{
  "d_model": 160,
  "experts_per_token": 2,
  "d_expert": 112,
  "norm_place": "pre",
  "norm_eps": 1e-05,
  "steps": 7392
}
Below are experts of layer 4 (counted from 0) of a mixture-of-experts language model. Rows are named gate (a neuron's input weights, with its number), up (a neuron's input weights, with its number), down (a neuron's output weights, with its number) and show model dimensions 0-159. Each number is 128 + 32 x the weight over its row's rms, rounded and kept within 0 to 255. Numbers have three digits each.
Before each expert's rows: a language model's description of what the expert responds to; "raises" lists some tokens whose logits its average output raises strongly, later layers aside. This comes from a sample of Wikipedia text that the model never trained on.

# expert 30
Description: Prepositions and linking words like of, as, on, for, like, plus opening quotation marks, often in titles and descriptions.
raises: "the ", "a ", "an ", "one ", "dis", "two "
gate0:134134068129147121115137109142120140101080108111160114115165150178158123149130115148174084185176086084097129161165086173144128098144102144118168149128067132159100130102110100084077087142067180127076145065090107088115113104018146093151134128160170170115120123104083112054120131100115152155166127128173152157156168099086107128120185110122090150125104115082131159057153175161148075144106176208116140113134138133118131179120167138107179133150180173099134132142153081166121155125125111
up0:158149112139109093088156087146128125123079089142157146086132145193094140141094136158143069127168117098100128155134106140146089103141173141139148143123093107197104133131105089086065076180090131135063169096119141019111163131079147109163107189116157100138113154136044171021074092128152177198115150137133163103139108118100127126115152111118131160106072112116112140107125177127108111154086188184146154165133068155124134125118122130079118122144124134166105113143128100100126182150113128
down0:141182122120127182161122159089150120153190138096150126100114106126150146117140158102103140144099146162252091138126106120132142086220102110164107126131066170151124124163160120164125168150195091164153157150125129149109089081158127136105098120060141106064141124142161131199160131111127136161133118087113191148111098069091101186120133104107185119109149101123132139141144102050174109161151114136098075111123137158155137104192107071180162121146111162130145102117116123173153102090119076
gate1:121146107064146093118107158166139179162140124105109062170157091148095134121155176070116123171112152124176130145067075113124120088109124132157096120082080155147105117118134165112165144168178133121111090126100117143135140126125184150038164138103100081074179156138080119124159093159154170108131156142155107161160107134159146080136070216106085140125137179122141100184141122142168144102178139103175118138108153136057107156110154087078106124117087158139159148079117149089119070202104131
up1:153140114148065082096140124087163123104103133135190143082104125079125145114119089178147123121183129166059101066193149181108116153157129098093127163116166110147107135227169095146102143134123117096115160136160174084114081157124073145179054127062131113178102124109131156113135151116142134155108120160090126146095139116150099151138120114131121118120198083127086114082161168122118103136121108142099138101107169149186101126122133193140169135193187063124175134095079161116148135067126107
down1:180122124122154186046133113119090167132109133109057095152133171183113118098214144140114063110134121077074106137055157101112115110124121139158100097106130101156136077146085155162086112083125087105141168118098174095078128152161162090079142178137152155088164140126117100154138137159118123100170092106141176111115102124132093071139144146112129123159039084106115145167129119083080107096139156142129145133139139155057097111178149047143165139142087098121108072119125126113137174143082118
gate2:135075112095120135102104158168110148115072143067106118114136117147132086137115110115135170118114087142103115101141154095126092129109101126096036100143151110119142140149104076106090087024141134199107151123147132119096159140108128163091174151146135080169117085089097077134119081136112146054087124092144064130120148076144170111200155155138153141178142117085161074152099104103058141101124084131139137091032129141144134181142106128112153124080137081107109180180150123089110161137152119
up2:156184118149104146118135139087142098155102156087142129200146103095094106167088112114113093116145150130117120134140116144159191146133136106133169133134186166122067092122111145081191210128119072082093126144126115115058086137135119095115125132122113109078105119117124119145023130085137120128182101182147148139197110122153144129152094135087159151086167138190119186110127140143177124138121107085126164159207132106057131151135159127127101109166153156146158119069122065127122071074085093
down2:124107112123141129125114096095168080122125071173121185180133148093135192148162134120129176085121101114167119149090166110141158140132089112144129179165141128189113163135153091126159121160116120088164144131124152178051186114133136157053156119142123098127165111127098160109112123227137216115090112139143070160083112134122153069149128095058118071152154123106124139135044130161149170159143108112121117163129146137108140112132135155095206088109118188169094146123194074110126108142126112
gate3:177125160070139125215078089185148109129155164150060151106113098123098103155161104190110116097125113183096103129198129140154105130112151089162155142101166137098149134150175126093090110139087105083163128149154140090189140094111139166143075138196172109131159109126147112153201117178097129073121126084149110130146155150153156173092094109140152136165051172101134067131168144159130161128142102098182103158132124131115123092171068111190144088094120179166118101169138118092130128140152114
up3:119111147132147109180104078085148109150185124170087135088116130152142166109094149143095152096144141199118055132173133106117130131132173135172105077093160176084111139148120104058102141154089098147121078107120142071155106112140137144132045090165073105159213115126117114116145143183094106066144130109132131129128124125131160128070099068074155107125089106078111082126109128197156104081142110101138099138098142174097113106187065103167158112126065185161112125181134122123131162133141146
down3:189150172095151149142103137124113093134127136083114132119160098137152113082107131125099112166127117195133162122110090154149168108074129111108160107093122100134068168128094076107138120215089079107105100113133146114097196173122093108075154126135106178115126181145113123110108151090141124098151152112087078116046103127049101162117138171134149100099152219122129163112153158118135081146109155177086141140117139054170166120097113204106098162077093154170100168140152167079113150129115139
gate4:062142127150154089135123138054171164162105160120142171128167126110152132133141148150159150051137109134126141137153109161169124147148162150129108112176131125075132107075109140130101196150125071041145065207173123138119115133107131138121111105089097127068108120123134136150093136136065115130150096082182231095163159102169139143068118116180133145143164139147146177100144097112146126138132129122213111158114098065115113141119115160164150085092198130154109119151097130102080107102162094
up4:122207133121136083170138135179175163189120111171149132125130169119130108106126127114083106152118114166122169145152159109109110137132080153166149195095186167062104081133093084125158155161201105093146126117120129082096154103169133149111197166084146120162192154117114129118163160112191103085148087139186155106103116071121088064164103101089145029138131165162126160139107076084117124134151110093123148139073113128124123160133157178107139099129135126177139108143130133169088088079136127
down4:109145162167124141150163112189186122158092110093103098137183173091154185145125112139123152120173189214111083115178146173129160132115137109101139106155127126124127146060124135081147103135098181118109105076149072138081124123145126082115087109119105152152080144151156153104091165081103103171098114156169114085125142228124161219153167097159113182151139131144142134122152182139161090077153116079173146155112115135117137108135111134102088134177074099107132155158110125167082097125132069
gate5:104140106133165131107143104132148165170134140159117134130161121173169087098116191146151088194114156093102088104132145108108111133127151130162103148147140117157128072109126153059134090084138143154087168179126131139170067149128118176155132131128136112145074094126140225121209140110068131124116056137136197082144169079095167157095093138158114150084157168157143136118131100139201101102155140087079134129142162192110127067115220097132096103110095149170136160153109097119149159127127169
up5:129099110128132126172074128137155113166127161105129192136114125132074088121161126126151119157160136067164112186136093118094072138148197146143122139174123099132153100158149165100121123095147066113039140121148152080124058172139045119159161051125150146158148134119120157148120110162135119084101156173134117106112120127162148148029100124171124120111148150194082106106132111138140134160096113067098129071097071159093159112165176142135098158144130155074132112109194072154153117139095149
down5:123101121142109166109122125180133169090146116080164083123102120080149174147180129084177142096122091065122086119182060158129057145070133139139143124147112142166182156125092131066117135167108099153143119104163147072076141178131175105091141113110188130121136152125119090138087114113165098112082139105115149119148149120098083158135156130154104120070128209129106117146097156105097070192172135161143173153119148127135129208100094095188127183188116135087131120145111123114082062099106120
gate6:137166109172172082111094159116106118110152151182054131152111123125130122089125123095112066097092068098135114148188119163156098080167073105120110117194176149147065110106158193120163088132105091120146124168149116124122095124158154177067172125121129104109128130152098067129191126128107108154149107096167071128158192095138106132122117158106197119151131129175161137078138136104145112120136093082098128135131168104082132118152146072065148157165194137160170114162130058057129117098117132
up6:105102176145095119186138151160127127148115107092146088090119140097099072124147140154102194141120165157134112132104080094128162155075134178104157090073093059089158106156137147130080139133110162174197126094094136159091165138112117137183156078113125132127128112128159209126126138083171158088158132077100149088067105124089127048134165066097105086134144099126138099171103086155113146149113156171146096143133136158115091140136055152164158084090049095095106136158142167166141136163119125
down6:147149144134150085086153158148104147117111125144067114203152118127156141152129143224146132149187089134098155099115151145141132186126148141184169107157111102177077073061085113096112106115094133088136083150130174095116171154136095084168126137061076072180138109153178130184182159129131132108145154131073089112085140132169127114131153125161191164138178081092095091080113124139123153146123145129145114105120118081160153097130172162147110160128114141108201088170144073137139157142081101
gate7:039129152133108142116090133157152174088093166154105121089116180118132159122144166085137107090163078090164113177150116077118110150127146114111099132141146118181163121131125145079129086162092095121055092130167082091134095154147164107095214118121116109092184154147115114176102150142082107083149141164121175163138164146079119121091161124098102084118116091098107141099156109154130110138100182133106191181115051081121179116151111092130166138075109168142091200124189087084137140141124136
up7:147158149142099084132202110229145156145166132097117101145136122106125170123088088061094103120135149133144129103128093153148109134125096081105133157180080181094112149089138145135137159090124120161117107145122141092161167135124189072131160068113172164176150111118095139099129130086079106115097083142097120089138082122132159137123129052137079100072108120067167108132081108128135162109122107146090145133121163148103071117155122208192190107134211100129165082146170125092144126118167153
down7:160220133141104095131161127184146178146141150104149136138105129100173115113093112099075092112179157109134176130122191151129111114124119122067178136124142137132099054098156128127104136144126133155167121119175127084141119178087164065138110093084120129122191123052119163112104153110145120113120102105085108111162108113131139148139160069127114121113110161129121086143123093173129155080127164105150092119150139123114098103180157181107162124130181127162217140191205134092143208084190081
gate8:085126104137119149148079046109117140157164122097120127117156091127080116139138129187068125111104121153092112141124141156116162123161180132165093103090201151144101119102161138152099103172092139169128158057130090158129132157089133102075125067105171088133120128128163167114112116169100086143111150132178159111102122119128083135140135105088109106178087195141083162147169129103173119127089161090147118166107151093097086070144162136115126220100217137137123046088180096108139110164152099
up8:135107139186127135121172142088148089083069162132187120143124141058172124107130079088167139099095107108155108091115135097156103148119118141070168103180118081108158120118120109098195098146137074101157198118119119108145190098133129118155164159168109156138127131121086148138073130158112174158088122108117106107162131149161121126127169123205189159122136134158099076083157158122114136108129159141122134137078107200139145181064104046142162097139180155090203139114109123126129206122138158
down8:129137095156124158095028106160153088129129151078117140111065154129147086097131100160098139170134133145130136086136149123145087169147084085070129105110133150132156132171149134129085081115142111101098141127113162124081090118165114106125148150139097134055079173145150064165070100149117035133107135144155105118133104157127130142134094102085062137138119149136162146217158099069116144212123113150140062070153135111066098107107066172114119167114110128122121169137142086181115113156149101
gate9:160140176122129098106081112143128067201160102108115111115151118128090117105111137150110098132187161090149196151110142141105086135115107112107105151173136158066103148205116105140169097167106123105104145136134141076129087136089166072106138186093113135100107113205132139116086132154102114073164109129103125095056112064130100074091108183080176139082151148174090138134163065230112090094122144119164110113116173094149119179116091139119118127139088172135165128070121123153124117149111125
up9:172150117132161135108185170118097156115131129118141129112097181181150125128101168162150151105174136115120160063121110075133137097123092177099143177075168150125056127120131107095125142141137115149135134157076079093116138117191127092182095136093080147117139203074137046063146148061176078135109118133168111150136164104088081142105063089145155149122112134105123067157112199079102156118167127147119127109095154088122187151172128122168170095098102123159122127154070129123166146097122155
down9:094139132115084172148089142151120102091151137146119087151107109093196094127156101145072131170106163127111156147096140135163066114154145115179136095168153169205154159131129070118092118147159089111122132097078141167151135146094132097099120148167132149108181117160161193199081133206091130102124177133164181119121108132127141117130161218144091132175162166091133162126123064141124160177110140097181134116145119072136133132110118134114071120149139164109149119138052093204122145096152076
gate10:126083149079154213134138137115110097095162067083074139133125127140124129098166103132080115135146108092097160133130144090136105121140139189148092190093145136149137181064193089141138173123128187190097111116128098108132106168152176127104120100109138119158053117115124095128116124095112133147167163120166124122120079121051153082072121137142101134130176066066123143124115069103162089082121190191152174061125133161149133135138106100133089130053098128133115118110143139077140176112133166
up10:152174103125080078091080142142106204133128205132166111131125157109144110154155192130127150105115153158168112131110095140103116140130109077108131128139093117100132126162163206087025071132126098110129109158137120156122110132081079158126149165156118089116100128122110125152196134099136132094102107119127141139157160120153093230175064108108113135144112172174073143152113121109128168169132082087087143216153111121134112126156111124177161113150187152074143169108113114162062116157112129
down10:113114109145063096164090085110137139108169163052131120099145173176135175131113183109119158095152134158129133118079163161118136133137117109057176095097152112103132094104181191080159141200054189085117174154074136110076189167104119139117118088107143073145152112145110126102114144097119126102108117130135102206096132108114109170083087172120103126105111137141060123089157091136136092152135094133110155108173111139159115136139085147119131069131169173120071186163119114144091146105126069
gate11:150120120117128163119116112167083137122125176150116100160170146145180132079142089124102138150149035156171183130191116132116155098137099139100116126173115124115098083166078147119099130137073148148170174097146139106119138147110121126076170050164171123141094094141142089113121138094169166154130142150127159104136140130195097093106141077117154143193050149150191146128129192096124172119065072105177115132147147150166175143095152167118102050131074144136138097114142097161102151103084068
up11:160105123099141126107126150078124123112120057105158131171103099098207127199064124106096141141113166124149142124197181141119123081102116114109132110126117096050103182118151121151178176090105103117174145111155057164077132144104116159144131149093133118081121180081118082175130146044064085170121132111153147148173109134135149142119062149082097108109114155139112129088104109096132179182122130127102120121159134151105163089074107082081109149126173105146107148133186135107178157127182103
down11:185149130167107074168171120128157133140067101148089164086144172152127115154122113127097069140150094229103098123089122133104141135105090138172152128152113140107165139157109100121159064098115164126108120148159246168143084103127112083146164138148122107054184150119157089108160132111168182083130078087142120105099132118147105110170149091160132088126180110082122122123133118126084173105209179087108127100112162097140126130132141121179094140172077125071144133132158155112111142089112094
gate12:075068140110100139173160122116189128175164096149179088128135160137119127062149155095136099169143140069098143101132113142117122089096119107126147102152115129125144196104110108207119133113127143162110154179163155174118131129140143163081100139150144118133089106158140188111184138133160190196092124132148169183151094096086143136115186194136111143127116104107206156170158050123179145113123149115157200161116134116148053126119094128110150127093148141126059162096105071087128161127130127
up12:170130171142121175201159114100143118100099158166183138172151118139137105127113120156091112160149169067139113164161123154089156072092089163187093091134128160088124118143134129142165119113125119107178165149116093146111122060111123088136094086136201168124128102088101110199094124129151128112113145116050112135165125142164118146070118112139156105053057131101145139160159150092193180149037154130130123132164151166181125102100102071163087117131119159066108170129145103081119132144140119
down12:154107135078092118184153124105138142107136193081129157110134119107094180135111141158143119109116127146137090096139179093059167121137092097172119072090116195117121078083085082031189090084140103114059099106137090161125099205125131107118143090147119114123141095096128165125107139100123158141065183108105110143161119121171178172134122111164093114131100094119133146117205135104140117139110137176087189118135127128152164109123180095131095129090130165052074180112133114116111079117117146
gate13:113111163117091122131124099205190117117135151072090163137169111109132115109174122140146125206167197096119146076145125127129155129126164174144161090110212115092117123166125102092181149136165133170141130106129091124109148147159175147187192119128106144112084100117096059117103110166136108198117072118149099102163145095146138152213135059112116159137072186123096126134171139130097147125077142112114160152079116128114174124101147079143161092139149106140193148133157171090142094117100083
up13:142163128122116139059137142065038161145098133148138072099123130166119140156077129094132119085103075169114100184107120099137069171136121115112108149137107118127106109135162145139111108111117132087099132138083149108153103131136123099078076124131188134172174127132173183108128138077135175042204120161114100150141104090170169076085176136162157123109108110093152116165107101131081122152222093160166105111187113073125106156177113175131144193088145153122122128095095137107083129126158122
down13:025089178089092067131122100150123186106125096070112096170120162134126131117120100144087145129101092150116128158153120133108154084116119106087147145117155169159114120115150106145147132118160192116110120106170125117164140178110046128112090140123095150138169127087122184094119149135227196145134121122147161119107134132102118126125178118163123133114118044107122145112136110050101166184084123145062185153167101123195154143188094084084083118138153085123129125160140111091174113138154132
gate14:097124139149144096130100134154139097148195206149087141098160123120179056099161136052129161110133145138108113164130144168121108132130169149222154132180136130088128144111109144161091106116087153126143209173137136065157116096119111100084118153135083120199152118160101103129174130043165156112145158182114149093162128154112150091131138175137089117212128118144164103133091169131133105119149085103181154125112106178198065112136132107096117118117111067136102129123151105124122194113112122
up14:118129131117132105138176172151093082078138125135171113134119093095159208110109109144139093159146112088109119150143119086110122138057117128141126120154114198213109173136080069104054149159102104084125161117103177142151139114137159138123140177144184188116066126160076183082104137125147115198119122117154132122139125123068114135113091122131130044078117168054122155103091121133136154078131114145121168134109121114154165126077128079143100111108120151157113116066060173161100148175134164
down14:075107069127084155110112113189176140124131138125057140145109116096153108172089081060148150162129132102126110105151120147119151145129132138155118214039147135155126102149129178135199136133122179109138125181193129094114119136136131202084149126099178121124144118117131133084119155135111135089197147094125096105151202167183141185161112057186113165073144100142132118173094142112135158143110135146148102160090086117125129135169152109096166118150128106147137177103111070156145057110114102
gate15:093221100109139115190126119142099148094130107105193121152152098170108087177178146085106111104127091150103174080077120111093130155118165122098123057140146144181091113120019095128149097139173088192093113110158117101087144112108118107091133115214175168140112125111144122133147171141117065118148134104099140163140155162165065138123170148134200093130138159055130157147157171107112116100129149129192135144140138115102123134144119117147113194133158120140160097087138121107065130095125121
up15:166172099125080118123136101131108146127060076135173100128116092118102084119147130113116124136137081187144200047151142095141137088153161124149134125131132148111163124050116120171159144131134097136158128152126135125127114125093151100126159101193112100145175103120093147153189173125146164095198072076149155162129092186138118109168140089117169102162112185085142135178138105116153103076121176086147183060164126121177128151151126153088140177172154120168122119105163167160083138100216119
down15:117134103133188121091148113124163124095189120169114121121117154101091093161101127130174122131122113168120125095135076202120110163140109151116107098100107120121119126124096109128139135128090135135055129096182077146158160120146128059116143156115184096068084128215161071138096128099108064157053176130119126154224118173095108118055090123128106089132157091116159093114083121130133109209111098133121095130110175154126116142118125150126160119078111106179143154067130139153127164191071117
gate16:152103169131126059150148119205158163136108089174097089113140184098122094107161145118158097094108105101147142097095074134152153136155151145124063165190103122199118094108129110100141170130198087182072105060107107182101113171168145156106123097116142124159168161129130140089111171110208155132150123156070096083149080081152143114079054101147115122163136138132123184098116149105149154170176157133125138109157118145109137135120072087111098144055115131171133115085110113138108137154151114
up16:142118113166150121074096120127162124177122158073148099117066172140131085115092117116082151167164093179061085093173132123155127132189125129116162144112152107045157103097149129168134111102064132140079120172149124118114121084127136132153127181126168158114061071144119120122160112150089095099133158148136169117124155177074114120120104167079195104114108074156148092088121108143090115204153124190179111140093164112090101149115148166117121058091137119144122125151073160070091132087101160
down16:161178107050068190110133100147079169089115143141047114105124121090114086134110179160128117144068164034059178160117141047065127123107142118143107095141143136145203096158163130152108145174122129116165089149184127123140147175145129122136119125165126188128087097107144168121179141137119158106178129130126157142065150144133133138128140091142146080131156097177092137138138087156094129158119100131064158123110126138137130161176131119131178104116061147161146139152107187149105114137135078
gate17:088120099084174155121102051131137156159144154164121093125141143161107131095160175112088109120139092156125125137074088078078090071140127137100175078125148140084169184178144131156141084141154109115096116148153114164145149075138115108150194135106110075130153174118120108116131156130130134110121077063206121119182034153168123115108130137071132139179164087105102154108138155162088160172067138113134123144095135152116166085160181160095150132148114126088151186118054146130097168149123177
up17:081151089090139144138078034171139132137115131157090102141152126158134152087140164157112131102115092154137112165103073121101098094157141141095152087149129150055173189139138113137165111143141134126127095135155098171148153101110123112152171162117092112140160116124118134116147145141105127113123040092211115121206029160171148107094137078053110160174139099118113164114149130180119159139046161107161138124096132137113142088150173146090139148144123151101144138132072155107101143163136216
down17:085112137143125116131053102089110061117164140073120124113107146138090137195090162153139101132087099130153118115159018146161060131173133119132141098112156161132108136175084107126186135133156098137130149174163128163166102093089128102087138165133072171147123134128148108087145127098173080095115094137181127149122102142167120131091162149142092143216135243156121058082178150092099135140102132103109100139067121116125152124116140166123123074138152127113179143108147144087121127097114158
gate18:086154133066096113096144211099147095128121093080137139097133148150108153090134138173105110181084139143172119165112086083119140078173151124156103156156120141148107118120215134145165114079114115126129154103113114197108106154142121079082092167172122111116143159184039136129181092132138119191126126156171110147180132116095141103137108124152119121105107093135149149100176113129167169122129086147108096175165118103057118160116113110119121124119143173214171097141045152147096136139126049
up18:110143098152205076186105113095147160161142144112137133127107197144202113100053165066172143124123082118107144158139150145126135128071075113083136120157085120158176126109118153155114142159143138094147076117149126124132136098126149199184147112143088127160065141071125096124128197124089135121083110122088145127126145151117100104137053122065175134103128110121140136075101154150102100138086119082148170159142195168129096116165170161121130161130084122080074097112174074131153119123128195
down18:118145091135135138127083085129109122143151133093106100129156087102151105169178082130118101130141174171174085106167037150113104138138143143063085064163142044151137089109137080076146142150106123130164206139136145121127127062086143141076116167116162136163166125134178148135192135136075128155167124110113110055072132175136139102178109107126082157074096122141156164152146099134208134130092097127075182143134085078100193126157114154138140145158142146109108139141160112082116119121113108
gate19:064138086161053099165110109145103049115116098137076167102131129136118155121092124113126131132137126091169166129171106119140128176077172102170075122113172149176132124139126157154160183113121138130079134079159051162130203111125132153128095169120152131093149168121083070134125144176107113162187104145116177091094097075106107125058122134166093134180127182089106166106174125140125108093114126114109087049120102130181143137081096095119131196067113101158114119139112137107158137164146138
up19:117176118175115078134138059145089133121132131083131111122180073088143200161091138089144090191138099123096121135140112098119163182134135116139059141123108138153130092172120084129174149105139193136090096113117110151111162100144093164110093101111128152121093131090118080139109145081129134111188138089116149142074150107084184114108148085209129166147122204146097117156164072154111134093153160105087058105072123119165171131098162115119098133080119087188087149117130101066175136129112102
down19:183113119124135125168116140129100130170138199101186131107135155099143155144128098152130141130145148152171063146179099153125121141076175098155097110132097113135073193139138123129069037135132127128134165147156162097132136138141171135157184123124126103112161113097172106092173132156146082164130124085138151155101144107070150121183106139127171082149117241177067051114115101145182076083146108193118121156117104148095112126151139120126165078155099121146120159091180177114081115145129095
gate20:089105124094187123148165111111133145129231163140148111116159111129163157082164107155132127174162149143108112097049137157117090090124169134133105178082154185173128127142094162146123122179071097113131183124094138098110142117167134113054149088126092112134101092132125124136157108100116184145096141168145161148133057186121138113125164129122149126063151120099147161095154174137146110059179107075147111183179112121211145152167139148146158181093072092157116149164123143099123082102148142
up20:155099134120154123167138190145171154116144129117117121112121046160165113133107153102161155108103116161142056045108142115133143130168172122155101104169152145138122153171148146103082156112079082105153169107087113138131167151064165110111102108156079107073096110133145106166159145148112134095180173124128101192128142078141114165097100162086154059092113094106126197093151136126093147128122127163052126100139101117147097112118095126131184134090168121128038152196186094088091132141116172
down20:187109191124108143147129098168167163111161155124109119118137110206102130130155107171154150167209078108203150168056103131104149111104118170126111134054084128107134117136114159134126117147167141146108107209133144111181103182172107104156086142105127101154123114148159017113125150153080149166153113063127125130150073153095073173141119168140121130081183174101162122133155153137134156108149132164105104160157085125159165085112150118110148110200130134119143157141143184102098151139135130
gate21:132161145139108120096138135100114118154112134095132107138104129170127068068108141105104128125090101164129168183096137132182130121059090181157079183093171120126105146134137120140103150069146084209102088158133150121115111156129167053082138147162163108149189118128151139082132124135105117140184073088174162163201098149116118092170126109125159140140132154172152114098190158109134142112128090120152188106143156135054130086171137066083098165082140191158120093104159079153130126099130071
up21:211113131127133160137143154120129177118118095187113129137099094167145153180129120091145174159132133163121100099143120093158115110146106178112131086101092146120175135145098092135115171121142147138118104075120125103163122089067085141139140112126095137132106153180158176193116192182085120113143153196047155110103112093072145194126187056182126083096086151127079139102105149152157117166164119133133164118094149058126075151107108161114215081102162127146112136109136137115119143110084165
down21:141089104111141095179167149145103091138119144180140086125083138090126125118063124123119112155119125124166155119128210129106057107139108062153126127108116142129098099067129162110104109160097088110092141112101117197143155141101122134121152112098193110109112080106106104141154097145097158164103099059173160187096175141161141125134154100081138121184173013095133129112167093143150135097103089192148118134066157126129190209157170119133136139139143087123163072124109125159160093128114111
gate22:067022093113077166136144154154187072114159132155138116173135143138129092110145122129136084187129189084162158133157158118120127101129164138113102132092167132165205166164139137112124156145149106147185141136123103174141110084118124160086118098145165130177126127134101060096121164136109132197068103106140121104118147148150148116162113103120148131157130116130174102109158151148182117116039147226145137158114106157141126164104122091106166139052098118151145087094177120157101136190090120
up22:187166142109142090118167162067093167135075103146151086105162096115083198178118118184097172116099153127097110073075115121128134135157072126145113141139122168168123140073184112111067156109108115138173124082129118120079087136098111106151169061101147114154149086106106126086094116099145115076159133222139136167107111125117166096124166093167161083177178123096106115146137133163099128134166144119118140115146114080157164085162180166172128122168126111078172196149123107151141108106187129
down22:111087126125177093131132154120130096209129119092112106152112107150130098075143136142134084171083158123153165141108135151156130078117114119117129212147118167088135125168130128125097122093154126150103143110153121122143161095116100126088144161101172136104131105140090085131056122193144095161127085121190099118155162093100154152148098082168103085157083097092145127140145147095097110062172030172071124148101113102097079204097139049163091130071135102148106091141101141089155184115142087
gate23:035153161088187133155164145115161133169096178178149127182127128080141142157166159119108104146135121112143105113135142094162097178108135158067145122156094097130148171128133147096063153121094155131140155125094105131113047090137128122120188072106134159187110114117141100137154151159111145089091122100185107101097152112137149066146159168105094091181217119119082205108161167132121167077113136119104188184112080119150094131082167116135099147138127133149138135093084180115155165154117107
up23:092116121105085127106130150096071109141098081082145098060129138181110153104114065144110151183119128111111086095186142111114127162111128096147132126125098077125141176112116109106186055111095145169192189036116141035106159093123139159121111133096166167097110118151139099173165129107147117091113158182096135161142162076130111172128099096126123108138112081180124095047140147146160134155095093119167119074131129132118153103145090156154143127163137108105068072124069097120158090118149142
down23:064147089088142121150119163127188128092094112081118087200106148122145094101130155110130129148131091125108109115134112102131084146086073116075163169122140130137144122138231137108057159127093131086121140173137124127046049124153135128061190097161133134166139121147148137163126148140118133134106136117139075117161150104115088018111149068090125105176153106106161170126122102154148141121135123130133134193127095097161085123097151091114124115065131131122141201087122137095189157170112131
gate24:141145195115165137064137164087077097196107094136141116196113143160110146118119095176077125137096126099065123165088095089117108172113137123099073166192112136155126093129158089133105135091079107157132157096038137176049042098137120056122071195123087133115135137115085137088149149109124121158129126105145105135183196123124110192070101131147109112161131169131125114100152152095142124115107167122177132124139136154103106112139069110080162153136126130152159108113094144117164123147128112
up24:147171188155138125085160142085121130156126137099085097175100147121114189109144135143127131107102130109097134165115112053117129116119171143089091150133113044157137089127166063216152125083109075174167108129126099173077073123124113065133058183124107112125129154122103128074133151120128086217139148097131130149186152105099173132094124153111152125183138111148121123136158185087113098078094157135148150120159150108093120162134102057067156182103158135171162135128102113164086139148130127
down24:114095147109106158151103113169125081119167139099146113108099158135099126152113085145151142097070097117154178142107111182138117130127095110159112116119089183108132174091120140110063138128180195179138124106143114149116153142161122122163110135140104130161123137109129139111112091108137078066138132095108139107153099120087124120141139140135129093134126255105146158144185189135088108088177155176130097066118149120137134118119101146174150065123203185165128131159111151111114124145176097
gate25:098171109123219145120120101103092149138126111077168069115165139133149104129164077094131078151124131109086083140059047124073142100104065148131097116136133182107122093072160125142141082133137119154112126150100124136101133164122174124131179087086135119094149132122103124155119175152148139125104130122123138123116141049093145093124084139172075099160077146098179148167059112072167158114127134068127178111180146099198083081128126181090149121145142137166132129161169101090099140149102076
up25:094164134145177109091169155123097120118144183156099117118096187106129098162148171109166126146116090130107100066071182145161165117110087169117131138100139098131121147201125088111159118135163155200121143091087152098108089122131133068174089237178135129145142116105098102136108096124116118141224124122119148068155103173177124115129138125094195112130144157178064110083162148120118101097137197119138119097146178186122146134097190135172125132100114081109139124103155143089127140151100121
down25:144119083149140095194135093118137144074092154107157113114075176105154175145122137085128186138133175119098135129149126104097133159116135148193141113169121174126131175128148076109089070180158175084175131119073105105067107128133119155182089149083111155146094119124134089107098124113165148146120119132112114101147135101201110091120114093131148124089103020170173135138086158179092080143127175163113123167159145182062087179117125104128126121119072128114119139088128117213173141131141162
gate26:095077078127141084087142149112154174159116100096109149104177158125095140107144080078076096141124106078156101117130092124045125148148108122141114144151185193114112149130100113142141085155092158151147160103078148156139125169136098142151106086143098124126132144150128114175161126131168087101144107166156100146091174119155121206138132109126147114098119120107134112141168149131131144187115192106119166153159121190141135071147192172173142133153130055208062166052113131095207104134124085
up26:139102091141110084071050144118186167183151114111145127150185171162103107165143085097112125115125196112131109140203108167081077165134123149085106131069157154138129168187082105120113142141098211106150158148102087153144123114159156131160109128158065139107104100183164136132160180138142129109127091144163146094126120085114153160121135199053122144122097157141112135114192103125116112147118115090119079187167109175127116117167161135182089194124166108160090132155117145125177162121131129
down26:133168127140185140150113156112140121166082101079116060176141159157172112178131097179108081168119126146087071140137148161171104117140170033106107160135135077170118133135088141150149160164091151102139118126150149144160116133103168173203138122059124158091127135136184178128086213098112169134098145120142148119207108138124100113126122164155126161141152149148109133110083151103121158112106064126100110109134111153120088149126118146069139117123146145167099118175074124124097164100202212
gate27:143153131120111084087131089104109116133120179150125123142111106173146087107175079137120073171086179142118141072155131099098135089137138175156112116065153105083071104126158052101127189131165136117116123110099074088116074166125081101149174090160058143127113153086149091136151109098107154141100144096064224057053133155096133150141129151118131111166046102152073140144108129152091116119119142112144134128150120122124129132081088152130168113083134098159121053141163111131130177151156134
up27:113122144153142186166110133111131140071132114152134124052122118120119123161133146152152170117178103139092114152111160129193106145042154087102187140134088133128174145097130176173141130180103102165137140133127181165155146115132160111127119144116184076132194091189127125157083109155107147098170115108144060114178195096144121166140132056135163181123134110135125097140170117038127101130153133163108095168121130140115155158149087090088164152161125173050108160141103186086113091128151166
down27:133121120214120148100127113100151127126148160136099140146130106162165109122095099125145141111063121135128152064193095086099139188148141160141062160060146144092080117084164170147111119105152147127191110139118121087107134074168144169101191135148081084149116170140175079114153138159113138156174064072123123149124156164129135141116097204118133142122098070102127099084152115186135155105155104147134153187101076127109096103134136033126176122165106175122128141176079088158132139105152100
gate28:123168136099119106135162172079098173130100085132114144130078123149097194110089158134171105141142127144131121127196074130119099117102142135123158109107130140081114149146165160104138099116052103086153121109104092118099125143159116079123096099201123137101128127179082172048140107084156122138050165140133127140111101114152070136178139056124153107171114116128134119183162092103085126169128144120194130095122156127090116175110181030150096127077091160168140141151067086153128133175085123
up28:122148126171157140052131111140092131148069066151110195080151135159159151120103174097110110089155122141162151087138092116132123146187140127180172181084104147112185131112130142138151149066092092171071106149084169076126108119123158103169088153192101133057147152097122095116102185104168115156137162189143097103088117119146143176118088120175103159199118142147088063065115124089134154129170171143148108161111106101157170171113156135181107129112125111123174141116106137102144108136082152
down28:151056132155129127131166156131134104153162110122136135085123113123103144142130156120195156137114165101171136094139120137095109095078114080152088090129154093060170175178085174130098103136156098199165181155186123143128117130117140110085099109175132100186122146132053086073170139085119120130078101126146129129122116107154110065143169160090120092139124197061170113123178143126105142164162099084083095070157132145117129124162168113192080177168156089132153100144119139105126169195104128